python train.py --num_hidden_layers=11 --hidden_size=128 --n_experts=40 --experts_per_token=1 --d_expert=224 --d_shared_expert=0 --hidden_act="swiglu" --moe_layers=[0, 1, 2, 3, 4, 5, 6, 7, 8, 9, 10] --router_score="sigmoid" --normalize_top_k=false --routed_scale=2.0 --balance_loss=0.00158 --balance_bias=true --router_noise=0.1 --scale_expert_input=true --init_std_router=0.00692 --lr_router=0.00137 --vocab_size=8192 --norm="rmsnorm" --norm_eps=1e-05 --tie_word_embeddings=true --optimizer="soap_variant" --learning_rate=0.00895 --beta1=0.95 --beta2=0.98 --max_grad_norm=2.0 --batch_tokens=131072 --max_seq_len=1024 --train_tokens=610100000 --max_steps=4655 --dataset="wikipedia_en"
Below are experts of layer 6 (counted from 0) of a mixture-of-experts language model. Rows are named router (the router's row for the expert), gate (a neuron's input weights, with its number), up (a neuron's input weights, with its number), down (a neuron's output weights, with its number) and show model dimensions 0-127. Each number is 500 + 40 x the weight over its row's rms, rounded and kept within 0 to 999. Numbers have three digits each.
After each expert's rows: "raises" lists some tokens whose logits its average output raises strongly, later layers aside. This comes from a sample of Wikipedia text that the model never trained on.

# expert 6
router:471463421407509471472578500483504521567549494460561419446498533552522419547478502527438478493463509474430476573495488482484549555509484531510459477527468560476470460481491506477550505534556538478488468489549507491513535465480507427560540535445490492528442578527500556521499489477497522493539497506450496431434390490531521568461505458463453482465495468505398532516525522494534433479512
gate0:522541534523470559571524547468567542552465534485542469416477504481458508499499484491484533487500494538415508505532520464494532520530521510476492545493516524529487566565473479527482516526515505508502539538530514530522507582485479477489479585540552598523481538483494488575536451489500543557489484504464434522402544427498377560478532471492512436576478523447600510446539486490433484495491
up0:490452533521517486525457480477421445443455452517516520568479462519524465514491489515433484539457536501503468580473491477435470465441525447442469495513467530480493473545527555531562527547428467479531495478465470423540504476479435548529529454482521438439523443546521484393535545467560438451517471530510545492528507495466540500483550553466490466439547513478446500511459537415540476514596
down0:507457512543487492534416500422502473474458454454464535506409525478518538483469432512453463536492469500429523499448497502482550410473495465509496415444533482485508472522496548469507560456482494423474460479486451510529454527577499550522542479495512509474569500461490506433538539496519522544470477466430496524466462471448518613477512514558523457533490529401508561467545520456492585557498
gate1:533459548496505520471451482514470464503554447520508420498539487490557534518484486498481549482461484478518474504488475520572552545485437479559465486434486519464544536510514478543520458484554515461505453503605497556518492541548501470504431509523493419464427535398515438544558434401510539515502556462504415513462433525478487458583465471473477485476472475491550498488492510523415573519526
up1:523521477563491526444474505536489484480496495592547454548521473508502454580498503527515472514463434432412504481546552560477450486424499514508501493489499490490457555464534495441464432478495496457546481499514457473496519515500493531548494446553486531456421555457498461462483480487556482474521528440426452544388499491574484435467538434483533566446510529549511465573444438460514540512510
down1:550576528484474537534559531527538443481585508559491547490553520603431513488603532535492530552495514479483521489499502486544573439526535490427497521532515488496456494516417486501516505462506496520458471487561480485528516456539501489497549524489474560482523457475496446493528434444465476496530502506520584564503538510466529545495521514528442576474590524400518489558535430577471502505504
gate2:529435491456411558512555475541520605574507504519499557531527527532446510440498504491439505511543435537498517533489517547434553416468567471578506458477506495483479471517535442519468528513524469504499427506495495489489461527500509567498510440454457552471470503448434470446497484448516553491495477478465507484486415530503459507480508561446595428472511520522454545529479449460427459538493
up2:469518551502552468514449473488521489523479440454489509535540507541540433485500454543581498486491462458495524467605487558454556564557486458445602480406525488491512501445431525441497458480494533521482483479445538499474435509514489529457500507511498490486530506495506577536495490463528497547481491436479560516481664463466503481492487518564522550594464476492453521478539478526479491478516
down2:546514518433491430448508495511494543496483411469441431520523441548559598557543485499480569533437517530551483561471502473493495465474435443522452482501539533479471483514453466523514542534569457500441487557485431516451471545546574454471472514505485487575438510544479460486560439461497497475436490550504515484494531437482434436483508526484532488447467516505552500505488554519533429553498
gate3:502465474517480519454561445613435486546549520569474589452479488526541491419509500539524532480524467532480532518483526507457472497492459440570526480454488466527421575477472522530428454573530559515506436474497484474562495464468515569502440465486488502494469520481563491485515475556486569527562526554509533417581524459522504508492515486491472507561517517535567465525466473497516563434476
up3:499475434553475476450544543582473569560463488524476545572511487525452455469499447596493466475554471553467463497475447498534473434528561463555501554489531569575486499460524472494411536518529521476551441529492521513434498495520522520516464487447453483407549553524548513527537428489448542485530497464514472471526461474515466521427514551504466520536477529422552461496515523466470526452482
down3:545503469488495482531474553514484546457505566427544472483571649531514480465535508480469478475532513495535564470472505507500467514521494509491483432494491508461511502524494514501580503613437560490550474555538503490512487503499540458484444452591554457456518403509483483424522413407499457543506513479466517546530483498532507522566558503506477475479498540566493489489455464522582488503502
raises: ",", " |", "in", "\n", "-", "s"

# expert 37
router:498499475441516468488493457483525602578551474493563409482454522592504485535463409461514490464448494509503480554508476441485533523466512505502474470491500526534478465499502575461499493483493450489514394508534479510520496441552516463541548506487454518546521555569502494543529466473539598516515479537497542426418431441510513610519460485492508492458574464496442514490493527503496440495512
gate2:567512489482504428473409443534495471521526429495443489527456426521491501513503538490504517463486490459471532551513532448548531417479489540546511568548592530452475495482464438450477524547513514524495479498537421504429466540538530467480465492483433483496430494472587557576528471525497479495450475512550482461502556544438540540444553521504480491573495518490484535499530564439418529525501
up2:527506469549514500386529507488543486461503463527550486470518573501515452511481503437534509512506510488514546502486540468417540542547521501443497516498441482575486576470494457482578528469458530451479457444446540479418481443529517476502566473520527416494500519436521528520504484480447571490519443587557436432444543519564412447472501531488520522541489517451521553524522548509539489512474
down2:493532495454467464474603542534490496513498480540515483537500475441502582480533466494427481480493448454625506475513478493467473463478493501528553496362580552452457475529524601567499510506495461559544535499499519474527541557520498469508402519485498526556455499534470478518414487544534530519540517452487491522555565499453514490455541546522473486459482518492448476498518510553446468463497
gate3:474482445518558498522530493509509488509567481532501488536497506524521449515547523449505481521565470565568512507508483529494468524480502471436548533558405567506546496449473472522488427489430485543439390513466489482551582546451538491465451509480542517446539410535417572553544507512531487503455508533571519437528413564466465543518550495557482532510517502515511467522553463505485501464490
up3:475506479450481512508517512464476517515540420434506508538476449544480498478551540448427585545554447514505515453496477487514506508521477474445513511611528514494517513475422510519493461408492419533489441508413457439568502520539494432485492518451451495446608481459473522511552514481567453551466489544552487486492455561531459548495487556573502485501548552495454455499524440505493498490496
down3:457517510532470523572549473471478527501495473457466549409602580452387589530501471529494458502486483506471496486463548558499516537539510607482526513464433466481466543482463491539543474475499534550476550479502557504481554494528477535469554510569444508473430506561578461490543534469492559516507551466512497498494461531517465540463491503443549446486483526482504509567501540478432553512457
gate4:530544512522496592467489543456511539469483550513544488519553498494528476498525545566495518498531532475516493456474406512455548500489439544496450529580550448562561548483506600588530470457463472539479477510534574443550475595457525475529558473517473536454518413468554495495519499497536501509506541472465513589540496504427505523536519532512480457467527435465521501522566485519551487438497
up4:492482443511554468591498547497439452428493400433451543538484511477528477444606459488518479569507457518512464451475552466613456495522408554505482519518482559592468548476495532483501480442464515511533495462494449473570529462489512525554532464495548514541467474468550495535475507527491509496502499505540548473474443506538446550529509465484481507481469483404506469457527481438466492513480
down4:515518432466475540541512477555482534439510451537515549482475573527512497446528504520496563477553472504418516530480494500469518535529524573483474547474418527475480483438486442452515555468528466536559481457459476455441498597429487549563486522500448486470565519463485471410467452432425465471502525566542580467532485501457590492518479492441492463530547465499509507532526492510479484536444
gate5:473467513489570516582519484464467499435448483501513489566616496520454469535524483475538499458468497504513541498500419470587537542497434532482512480515547537521459494469445528574468473538536505575449494510532438467510470440512534508493550560519474503570499548484467475505460465464451438449495512455484499503579493495468415516435473563528527507441492485397513544525568549478473515473537
up5:449443520501531456462529496491473457447503514431534560519466552528531505429407523494454497430521411432558494458492529491498479507534441475470525449417528488545541512531493462404457540555478474483550534507509492512497553567452509473505494511436539450438512428533549493516498498541504482555444471548506537497436572471553482500479532471401491500538477469547483510512444445528474510509558
down5:414517445424469444463517493433471486478487454487560535570511520467514519486514513548460525413462480443459421404556570537544495562511454534580544431532571494531509480576518437482440561516565453486490517515477494487512529520453541523509522541461479500586528506485412528472452463478503495449455542527498432507524515504494487534505510455522491495505473454538455493528534439518501524488517
raises: ".", ",", "-", ";", " |", "–"

# expert 32
router:433520499433479463501541441445466555573478436497537486445495539572487463551471469498471514460472499520442453541526510439506540565522472500507486434542455611535455479548492511465515513474501451461513434499515444537548587530555517496485569507492475511583500552519482512524547460453504509457506506469531547470487451465486478552530485439455451441430567524558448468514498488487555449487459
gate0:484555554526538508460573431424410507523528473485502490451512515582509488479508386541515457430553525468473516585481494527438513527571505508484458553528510522500473478615555557479495523476524484498498528502516433445510544497575450508498545563534479504478471485448506475577546544500539501431486538485531505491470500511507483490561429398479472449467489484546529498506550493532506506511479
up0:535474482479525518475519470560534518481449548551501528446462538502497412463457492495476539488583470522523525558476518468469485588529466515528500507494471466445545440539574474406526485368509529475465485581532557507479512483456538486522546516530588476526509456510480481428489550556486486516495515484468560501435450522533554480490485539444498502513522541541496521517517596454420447495536
down0:567462502438542457490452462508563461549543515482499477488493543477495492498470474523435492437437553494565462487516490479563477524451483517528441507460481539507460535512484483482487607516482510492511453514501499487525529596502528405474502476432555545545482508504571489542464471542584532431511504454481560565542442508463516541500560481553459494551472476477551478531496502582565458417452
gate1:465440497539534506514602521527548480536494465496491425463533565498525490498505531493529515500445416531493468489428553466557536518472469447522522512509441537499558488586460507553522538442471518542578477478418501531452497501515528497591514454535458584533460458491482543586541542547481445527532473538464455498448431512532441538425528480445473489469478479522532475495518527490534551532462
up1:535474532491501536567504507445506544489477423532508554488526522489479504456564552391506563451434467516484522539541508547493450472522443478449451504524549504498575473620503497493484475541449574485483453518550502481530444492480424534471506466471400573495497516448427543605566450542523535454486494469504529492502498482514542548518509473536479480485469565495505503507544479555483531521478
down1:558459454511554482494516426534488545445531542423479502493459578534482484528472574495419433484457515494527587436558467489525519543444503509569558558519552529443535505507500548532492546493496527486431496520524545475470497439516490459493474523459471545577514506530526496452497521489526522477592496518499438494492551505559485468495500553459472486471456486511475511477465562642465463527539
gate2:508519635497458503491516458495481500479538480449532508417452505468555507550467521466536487507465544501555433525451484466519486508472501519516462498493501470519516514487483498549600502532528497527561505561575463481482486508501447548550473530488485543595395470526512473478575498475531525463441554430498535476463524528442560537543514484542438544450543525573469511445427478495437459524531
up2:508501557502486504447431419533484453453521505506518471466442502532526550565514496497542421461410472462482481524428502486478548526537449572522572475558512463499495560552501391535478552516515461523504482499530494508529532527508551523549468527594523479504461526537516476514592444513560454480479542503509510483485482571486605542589510492508504505526478490524504539529505413498475501461563
down2:461531554525512441531498475460531533441485548505488456545470539483433477531541549567471481539489570449543516459580454443536444503507457491475513416460514473536476471480442478447529577556541516528479505498536464523547484517527497504479471487537497480562515504499473443541573444550519509489420541424538495482477525515481554456474573498548505497525501475475475606467449584413518549478494
gate3:483570514479463533465545486488478542523493424527427492463507481475535547507545506507554527553553545473511517495515548484506587537550487564437484497487486523563502492451500498456461497444501476485523413506539470467557475429566498493490483541494492532471492467504499588519486389410520400437501558467460541515532514521578478562507465453514493478449498603542521472501538520483475463449497
up3:544549485439526503497522518552480437541536543532478456529499479525543528493541526517544526501481448577511471512484574464543531499521479561441549474527547538550466489502492538458446471445531553488450531509489493500474482487428521545530539495554485518500544477465391523459396442419526529573561515428556467519575475561530453556475521500440471454467462528515504491530576477540478499485451
down3:503453466546528474484522490482450438463540450427502476519513452487435527548528529508516534523504506523496436469510558555542446565527541497527453525536480494434445497487502473572514498434544595527609511561510480460513519492517540526526557518492494487478487453570576509500456481505531495505541471482490486426609518450518477487521529487465486597406466470521447482486527456536541437512554
raises: ".", "ear", "a"

# expert 21
router:509460469443469461466500499465482550574516437495591464471483540518481458480523431532488509417472469472492452490464464439500541513477459557499525418464460514549516453492479533486513490477437440470403467507566450475562530513483512510507488519433462484532525582573536603535498509499529565476506467494493501469499440443491419541461531442439498497478579523477445491523487550523465488498455
gate2:476442449471483533486496520477456530473535511534554519511481475466486561540475536490469467492476585477525495518447451483533437427496449559568538488523528558429530467436539511483505473493538514470513555495542604500523419530492454492526572456548516453552500507539530525491499539496533515460576530467430495502562456451445428519425458423477396562502491505479431466507480508496478491527494
up2:526490519520519545461537443507525552472550527502502498432470564430509602469471614471525453395540573433488547459528478487575476500532490564507497526479458514548521505497482511531594421519513506489497531519569502486501473560489490522485497476632476538497461534551531519519523557466487461448540521519496539453557529463527421491531459478497486513507488509496491486469477511504440516459560
down2:533510506391481454481492464493514464438441460549488543526541460491482514530495529523477565452548507426553517527527472487506464467486493508451452475542529479484499552496514487502469622511473505524486478540466539516483539538464461566572483500532435525464430515474495479352501532477520512406576508548545547495441476461458474497480457459487437463507495584500484512484577492483499509471531
gate3:578497528450463543478434566519542581513510555457499514474522432532550514476526523431483508555388500502496518533469496435499518464548502473538435462532500504522471494507496515444421476537505514439486508511420504516475537502463526517463503485568512412545534539549512517535583518485510478521538482457483474556501434466506417485441553516388528502511429516497436462506449500485493551497536
up3:554484471413483476534546449515521533506427497549461563441516559497451448502461496490512524538485494523531478415526533563466456515454449545465477510473489477500572498506558527488580453614481490518468481491471459556531579530557557538545507482478469515553464552432552438494509451519554517550491545469555524448478502544580532456504472438492553516500492466450562490480518486525498479517551
down3:527443469499483472490462466503502459527486544485421463539513419497520477562505473468515471517480450539542476466484550564487527529560443488561499482473506477577507513554547540423534514517505501533454536520461498542553517487475498437472532522438513464562557495427493563548474501480561514520423520456537496464486581477528538449602466405497530439473441439481492496492491414533531453532471
gate4:503448555413446464497502458528546528521423453560542412457502449508490438545495486532506512476465481505505572496538527503520470522478492483531434497536584485507469486558568515532436524506499562550403521501475496508472480487534540482482482497522424519475513519516536528579497513487446510494529467540414456530543576498433406474470500436539449458463433433471463518548500474533485527493534
up4:552505504518449536441510544548447524511425563539506412497436519533466487574511508483521457500525518471503522471458457441544438496484493497556404485500463520528478570542425539530537499486532457548577469474516535438542499520557396511479465463453501587484485514463479441474506583439521432477539560487455523503451415514475480488469498472486488492491517464532550505503489551478523465554512
down4:442504562574489482481530454476449515486526540444483464424476541517445498566577580461458410541512494520559531388513480569436501545521457482532455488421580531560497456527527513466482460486471527408534459513497501509455465465494513488450449518516543526494524441499524523544553536491533476435480527559463445499489485495532514516521496451483470461489478546513497523481432507523453556512555
gate5:502491500509540501529523451526468428494499470486482513476451536544430483447525462575488565472430520545522474461489516466512554460471402526467492505467551491519483423475569513566443469527585492479518536535456601488518466552527508528530573507518418477556508497523574476508575514500445604521503535553492442495501482477483562526524451467564471598518475497504508472512449499473508488499515
up5:546429495500520503518465493538522498462494499491502540503438526462400483486501556490454477479475533542441469439596437463465418422577475551508467480426464578536488457534521461487516464576503474500564554552439494543481508461478496553465516453558451537498524519528469486513469540488486579541494456539532450471526481519478574505470471496529531547521560528493469584510502526517504466417532
down5:541494499488494516487433497528520463498503547444513533475487572488468475489414466493454505511503540518553493548454520512518477541527489453516427525555550495465469449500530554486563541423505459559448521553503569480431507493421406477550517479506526581462561490519545506492435479431449492506534515519499545464528496551381512442493533470460524521521502525514554487467463451494501431419562
raises: ",", " in", " and", " ("

# expert 17
router:522529499449479490496503464493474534514570503509653455487529518511500450570495477441468427472422481537481482503507466453481563515483455573531469459496507599504488493564466483433533451498530486462490463423524460484617515521502514465496495504480481507504473530538484587551475446454489560508495532541521526449441452456522462529499505461495459430494532478537449500518518566442480481443508
gate0:552558550496460538510471534452449518494489442521510527480478515561569516545573480448534562499501597529495506496498439433549428493495502518527428473491454518477475515603475559468465529526539501457513482501504508487492483481457484478518446471534425555484534464545522509528549485544514366474456545528446482532460497501439532555493526436522461448469509489593493543555521495528524469485440
up0:558448544507528505511435565504468488526508421500527489527524472522540509437504491549540546548443491467470531505527449511535519574510499548521465554530513482473467483520446472556516550430471470567484533462479470525464524522414522437525506492541444553488513434473472537525545502560486432433501475530453514484614538483479517546479520392529564502499552533553453528504540462552581465485492
down0:488518489528464496537477510491474525511469513526529486505484441553572517448536506574569471535472556476565459463503445454445465438582452511444548477524444526501528494534459516548452511427476559578520584536568526512521590547504427480526512449597488508441572477478522468455516495484530478435431560494465417449515497487466492498505490488515525492513442487478457525557540484495468471495494
gate1:511525492479483541459547515516559552477533542535447444495478549522556437560523514555466488530495478484502445533429538497485476562466485472497462583521532558562470480530492574516436449488463455475428538462474428526489423530546519493460534434502569453571480486531548469504491476535470565493565529439537419567521483558528458497484516541564458524518501450453504443491495523484441508482539
up1:490506485493532567540514445566551429505486472518499534507463511524535534464450490489501471468431481559528497479418471528476507471496576525467517487475447485518502543532449462489444496477443434473559417591491571443556502559451498474513471537500497504510442476515559508590490547485517553519541552464583518512492524514435531438455550528447503414508448545510530570462474526516463465546514
down1:524557497466527492480490478546530583464549533509519437522510475476465553511475492492482499512486504553513446482563492540482521474541554509441479526513461572510483537482518404460500483471530488495419500407526458582499490515541502458477473524458527497437431511502532501549467562568483475408455480522507457617512506492484520443468484479586499477504473588518507438604512557466466477519482
gate2:462494455538537509504458590465457481470503471521450435606482537550481483518495459517518529532485459452466455386475554559453499485448506541484514476429497516501494447566478475521534531520463559521503470442521502447487537437476546442468517521550457495484567467538510550454524511500511484565510453559419515476441453474519502473554527481515511536459538472485548471480495494489383576534466
up2:477472505508446524535535578483509508487520542563448453562505581533488475489506534455562523552472504486415490401450547429552490560438516459461548533527593460502531434535496482531506562458549481556575495428599535487498501464489497455471464481454518496476544512492493485576510445557540429484551500506444521530491465551472480521555519506526464524468529484476536535431512499496489522508496
down2:546515452522458509503499547561562457503484521526512467503448525422433561483474528568514550548493447528487448439532473496470506505464443502557513499484497501477497460454531506460477565456415508513443554474467481534517533451482473419464487456505571511487511557432494452456534524453396492532544510486483546478540464461510545504549492521532488552474548546557499525437432618492442462515489
gate3:536496495524498491549445461491501484556436557466400440515538473480489528466526537491485462503487527541477483500496470484442547585485443498520465430419467473496548538524453500392535508514485518508538496558425513573481476507514566428473520489494509470473439483569480545480531540522517503515513521580481476434480489566568456519516503506474456549442540545475522460499545585453441519516581
up3:488513451500485470445563447558496491459527463582507490521485495434488493536454518506519538498513440541567551449559513496577443514538460523486478573551508466520442464524480544473526452506545527484458511411527445517486604451494459586578523484533525509496529545491502487498554439496513537610503512482555520501483439455447460489494528428474526510485515552498473546465537497494554543506422
down3:508519554496466497516475504513446524544530455545582510527437516506459464507465521530531491485523533447536558497439488463408582466519519463517442492517427557490460505497483526523573459455512486462543482477498474484593546408523497517467462601507505517489508492489485509473483551501493510526533481429541510529540547463471488565357426537504452466553510481538484486521449430533509520537549
raises: ",", "-", " and", " in"

# expert 19
router:487454512463465478540525482479548509513507478477544472433468558507440488563428504489420492494486527507510436526534485469489574496512478583503430481520535537523438472536532526424533499481507463478421426508548453520491532510569495478506503529462454497564480575603491536532569471529542547490491480544479575473429457445453485548504513450458522525463473467583455519452496467440503478492437
gate0:481466520452471470503491540488405490479498530444500502524473515571432497492460490502495501468564463543497523527455548477419504471527516480484533517478475503513592450509489425477478506479548538491499490442536461521456526525515553507455501503438458478507436523499434441549557552493485471489513496544518482459507517481457506458563641537493527535491538501469502484531495432501586506441347
up0:507453503441467518478513532564463570553491544492534493504441543514519528482484491506504511454403521514495547486490544499519468523484475548538547425502414611552473495478556494499446470512447428448523506506475511528535498438561516508456579476553457528454457515510536460476516479529470465525427505543516541540537536494461436465537481534490536544523426439418535446516599523513513564493518
down0:588446485541496511451450533534490508485433550538445514418484563551532517508470480447510498482536526466566382537505479503492433473549517501550495408463501546505470459556564468536507474544568438511444478463508501490467558577506514515531499453551480432482486530527450494565456513525550528496447531527547532519553477584515560435518483476521550541501515451504504472484516549463513469466480
gate1:467506482518548494513540507409490486495420440449447525501477487531549535544414537510540481486517523514508511460466453523482449469474446531574454451457544471522500510469558468551419505429447493509516429448429490541486472488524482456549478588445456511452521496493487571471512488479536436508418494508399561519448452451438514520522548527551434469470488496497462496480537482523467466474474
up1:521477516450577502533426441530473522553543411490524567489523505470500439498500473550569470447487475519535530505544567505541484457509540461427421431507474531513509548478524464445473479479460535455473456480449508456491497556494458517411501595555488499522518510541565466534452478465501462465501524553524551530522483478511449562445502400494453486480489491524567458491544575508510451528526
down1:522512389499509490531483486582494541507506455536440488563477501478581479543427460489511486463478508444469505500498565552537464411446443474541461424471471491570507499435512542489544512511498513478477463424483496525517452547522401521470527519432529497514608462510405506523505492538538462556484544504495532425511425533528469508524484508482534471486528506462466459412526482489479481513491
gate2:564609556540421613561519548462463548518471477501553502521491516440484497466492498511596561480433503485468432491466545500529537419467496502476534499512537484431484533541507515453489477513504538431502530458481439542507495448546484482538548483449554499429489505462486464492472478549475580485475526539513475506537436515506486552566514441446532460522524430486464493506518452521534489488429
up2:431489488456479394467507477591471475513486519480497548511523471504589458523525457501449456573540559497536548514553518448541523549516546467561483472532488480559432487488479483532598509520533483572502476533530511519506496509443520454552496525599511528542575471517458459444508506531538507569511492455480479568531515471514491470520558471503530509504519620497472542562510456475458458491544
down2:504480435382457484502525506485500504537523428449417550484482446492540472448519495481482484483447497507534476470531507491523586538473514527473476495444553568589515438508475532450571487506539438531520446556499567464501502496533462453459463508546446577513563489482445505496501512508467514533502555409473445494488516491477551537515571525520569469384498511539488495464521500525445505504547
gate3:512537575510563516450512543557457501531509509492464489518492529584436460512528524480515500483502469514494553515563495508515522505439528443526597445526474456524514476486492456471532486427492419400527401520510494483491457476563431440468574466453474518505531490495353528475452466467540514442509508517470478485512520504496514510461565547534559500547530480455554508452558520516472532474504
up3:481493528531570517495506462530529496501462559477500443483542489499512493557428550496464460510565376407549490495491404493490521449483494539509562453474468518525503502506482473490566439527549500450468499568446527480545526544549507541492501485475489515443505534436493512506553466463419534421473488459463465554508512410508530533561533549574509512541547535496507505435436479500555514459553
down3:475497501525452490504482585488531555473457504455447503500518453451538603567526477469553541489504523558494441536552583500530558528493480495486493471518465430495513474556550472491532493430492456576455565439508508493486515540454559456515486480433441448563457529494492504542490467485482504535451464438496536489448467527485485495527507480427598510477562531551448490487527404507468504426467
raises: "ent", " in", "at"

# expert 36
router:507455468474499483493513513508528533566514478522567450431420542623517477525465457452479464411454529477491473533485478427516539489484523552497436454508529534488483472499464523462459433532489474489510419456533455431503498502508492461563558524434420488574429546519527569507517476487515528512532530485480534476452425450447445529459504490484470461416486490552471485454494542461502447472501
gate0:514486502522579397481503506510508537476472456568449551493457491551526489544487512537466487608484458536488482489479555455486519496512516532490543548524477552508495484489478503455560571543492553465476519503490460553442454492543498491499539423557502424419509538501470558525401448441519529493474544436485508619535523529548478488494485577487432546523530477509512469536493536539575507476496
up0:617475455461475515486501519525435496494482490477496489492518529536527492457488574519513498430524605404550490505544494466508558448503587476512474468590434522535516485525506485491530541524504563468492535529516551509503499456469472473450512568508491555505582476496506513445467575532587528499455530504491483495482559537431504460477518518474485487558558510471511508446503388490488507405489
down0:523420542507496510534476549496534480545505543448462459392512447430469494489485511478442518537567481447541497516440515516509480555496473558477513479522438474540478511528536544488487512468520531425480501453499458486488548521500435528472532516468498551547509524520455489548536537639515520524471500527504497470539418480486449516439550455582478467404506608487565545504473518547506509529527
gate1:625544458521432428460489483447545485492557509476500468541537485533440509486539514460538457516472490543485468570471491508512520536494546549474494480525501602526513499497453550540521510512445470478478530526465552511518486508460509498480449492554564508536444580469543482444443479587531519579559507514502510453480416466516545455524420508473501490538470550601474509522447514501483575501469
up1:488430567490575532566462429518544443443557485515466474535496500486421499573528403501510521595542509527507491417552595505468444481488551504482526447482511475528504496498500537553503426515572428558482510480492553528546444504490554504484568466494469447533475485504478502520425467482482521507474495466443560496488503513529560513546529512495498439503435517513452444445473497506543492493443
down1:507528505480509552521479462526541474585481414495568490534523439459450488521525480503512540472560552508519425413493500557486495531472573571508480455533559480536492473555460469473571510517447487509473520529494509457540540494571470521486487499511434529496425508518482463453419604492519483497487523521467529500470474551546527412552481534456541473453433451493537539447533415558484473531496
gate2:545463488473464506475575571582503482490553440503467487539451492529517508504447546515496550528426479506514523523548480478505560540489452502516464504567587501569460462516433426556507505485545565504519499449477505451481535515522489505473549563537463435538528574470515512485541589555460530508505494579430503460471544510489505585503487528552546486437470469467557518561524465439495495443530
up2:467485581424508495490407510496563517546564541496531499526559494469579493504455478525527541531434577511514468445524501531416477465509494511461494505524538497550500411486542455471481566498503526524491517543495461473537458456485513487514563568550522512455530516473443460468520486531551557500518441506529463496556539423527412461504441443549499534498508496511458460464486451436426477569550
down2:502548490482474480466513526514539535515520484484500500514455608551465505461486461524494505490565423453455483443478508550458410523512427562563495430534556457581503574454507563532497475516482592492545462519493525493513485506458511568505410541494537509473498460498605525521505441551522553502543573513476470481495481452472469470520448462490520502499450509467487474478565492434552433469468
gate3:452542548555506547426505497477501494476559467466505498494482564486539524496541531457448510458523445462548500510492443484498563452480506456508404511526454556565579551466557448501428476523456496549542404514498532544483516569523494512540494477467462513519475538522442504528480525501459587525420500428402484515478457436475472505503580512479449463509516535491452489523431489555528517459475
up3:474501491505549503415484552530548446488452494513499412484463572459528535503508477459439534502541468533504554521436478413473509454483496532479487541448482555562549494512491485539569533464483541541485414551517515508495532495494497512525460463396466533546460541460452498536540483581537483485458456456464550530522493418467464491487562498499454502504416501494479519442434560493578528442481
down3:507451481525541491543574527498510461413493526477499504441532484473458505553518560553471536490457546504524529466501484533484517499478454542472491613506518463483469434570479518471512495456491519575484536414522472511508458470506500542523564507442604526463542514450481482512516427507538478493493470484531423544521547537489474513507516560540490477479453478532532486589393420502528532550409
raises: "um", "us", "-", "o", "as", "ag"

# expert 27
router:426505486419530452458491482527549528551507515503560479477486488551485450522514435501500465499396444501497472507476509447475600494524479508548460482483510550494462518542477509470455458469502536476497440529481415517530574523497540409502507487499397520554459578508534541500518450455491531515506469526523479493409445488530450522467485434510484481401529501482477483460521544455518416424499
gate0:509498501460546487417478545538532457547434457494537461520489507529438493499482503473481473454523537499494397488491567524460457503481519438533528506439536436508360492507461492503545519553424477528501491451502468535483502490567438480515510496476409554481464475545549530512551488521513519561529506464571506480566449541529544484471433539506508469445544462471500478505516526450501470400428
up0:500549502447383412543578469492522588457513541472561518464562511503510483493455489454466502536490538589486523522537474498477479502546490510517503493560475502493499522508583512496491486491484513466530449509494513463515488511457461570499491422403499518518521552486487547518473529557471533526467480512540542501470482454588623571536558434482451513470561553514517540480488462432454516493512
down0:563478498456504506540456483537511526510583557531494479490558544561519540540436440493502513531450516426454453490502487463543488456578507491545433506549484537514543551418491474486554521457502492535512502535462480463575527516490514478470519395508464393543531504482454497496492506477499541406541488503488428544506444476524488537512493463455446514505489489424553516444563446539536435438485
gate1:544506518542501527551435485536526529548499482515514457489470415489552504505535511458491483519479490494533548514504478510489455566498534491509506410517448456536472511522455473512525546505531470555587433508496579541578523423506539478473475417519510546529473544532485486499519399483539452500498583436466485488498503514532524442531534554518440482471484489483469442482554547528400482384442
up1:469469518481509486570463570536508450468508458562525423495457492468544481480487564465475514444443496422477503544518548494455523528495580540513469476562550414524500496496531505517522512538564477476495480434484563514595463581550547474517481470475493558475509479425461555474443489469526478521504502480568542470555555472501543498530513439513503466518513498537458494574492566507420560419516
down1:531469503509472584520471551453471434411484460526500468428527523504526522442437436530554553537451472465487517495586539493509438518405547525453449530472430465505521470552470492477497509484524539538515530456511496580521524473481476480454459452479521459516427546448491440467530553497555505560566522527506545506531481466512542542586492540456493516473467470554515525572489482527456502432459
gate2:508518499524531528511499486411466551480551552497537456545553516562465508537571493534515461450520499479500499497472555497521523462488513536524496471469469477431492536486503500554485486519441461550468578500459464473497540532571542547507522544450556550502498438529481474559430536518459448505528466586483531464416451504456547534416417504526440504491582468524490555505476493610542501521434
up2:505426513562579521493469496485501501487532515484538479595563520512489512540505472530512489429477573537484480577525560546513483524555429497519425511502451448493545578427608484492459424522471520548560462528469598478459486520472522466507482496436550498454475452543524540539529465552463479450557532511491513514515488525490528499469459463483521525527519483511504497558496485592488549462422
down2:450490493479549617485555554476505523464489470499463485544512510464512556496568545501461470497520587469502460460525504532393554490527485499503479519495413416487469577468524468531539507508499481480559457492438533472527419521455548543544483477433522528532511501490482464469475543473471471548552531491467466536433479444506453524408447536568461452482570537480480474485563459464468506499524
gate3:501460462463436531495454554466483494412427514513478516464493511485512439442512479544460489412459531473509496511446506440449560423532440499488533470470525479517531486507563473527523510566473498506554461429524459442481537417518514382470513453539545488526536520551512420517476529527404517477521485488440499531478458508481507492538528517540427572457493496480472543528459501513476593489540
up3:473512512537494481440467516448447507587478538598500577440544471495523502505561502425464509418559475477471498497491431474505469490468471474442511457514506481500505508502441515531587469444533542398526546443492455547406455470571528589546545519514518463544489446502458423497473518483493573517501456519484466444489543479473534484512514578481499458501508527484443480464516528498535498501459
down3:502526499435539504597463552464474445465487479495524458452563444445524462505454572486536502532440500527500459568525460443546493564567472495541528512449550509494472486556459568461471447523503562516469459482477560533561522506507472560493539493558515495454458522435490495497532465470624480466483514541420508498478453531536529442514490586507531515522553478488460505521583529512471446516505
raises: "ent", "in", "o", "et", "ar", "."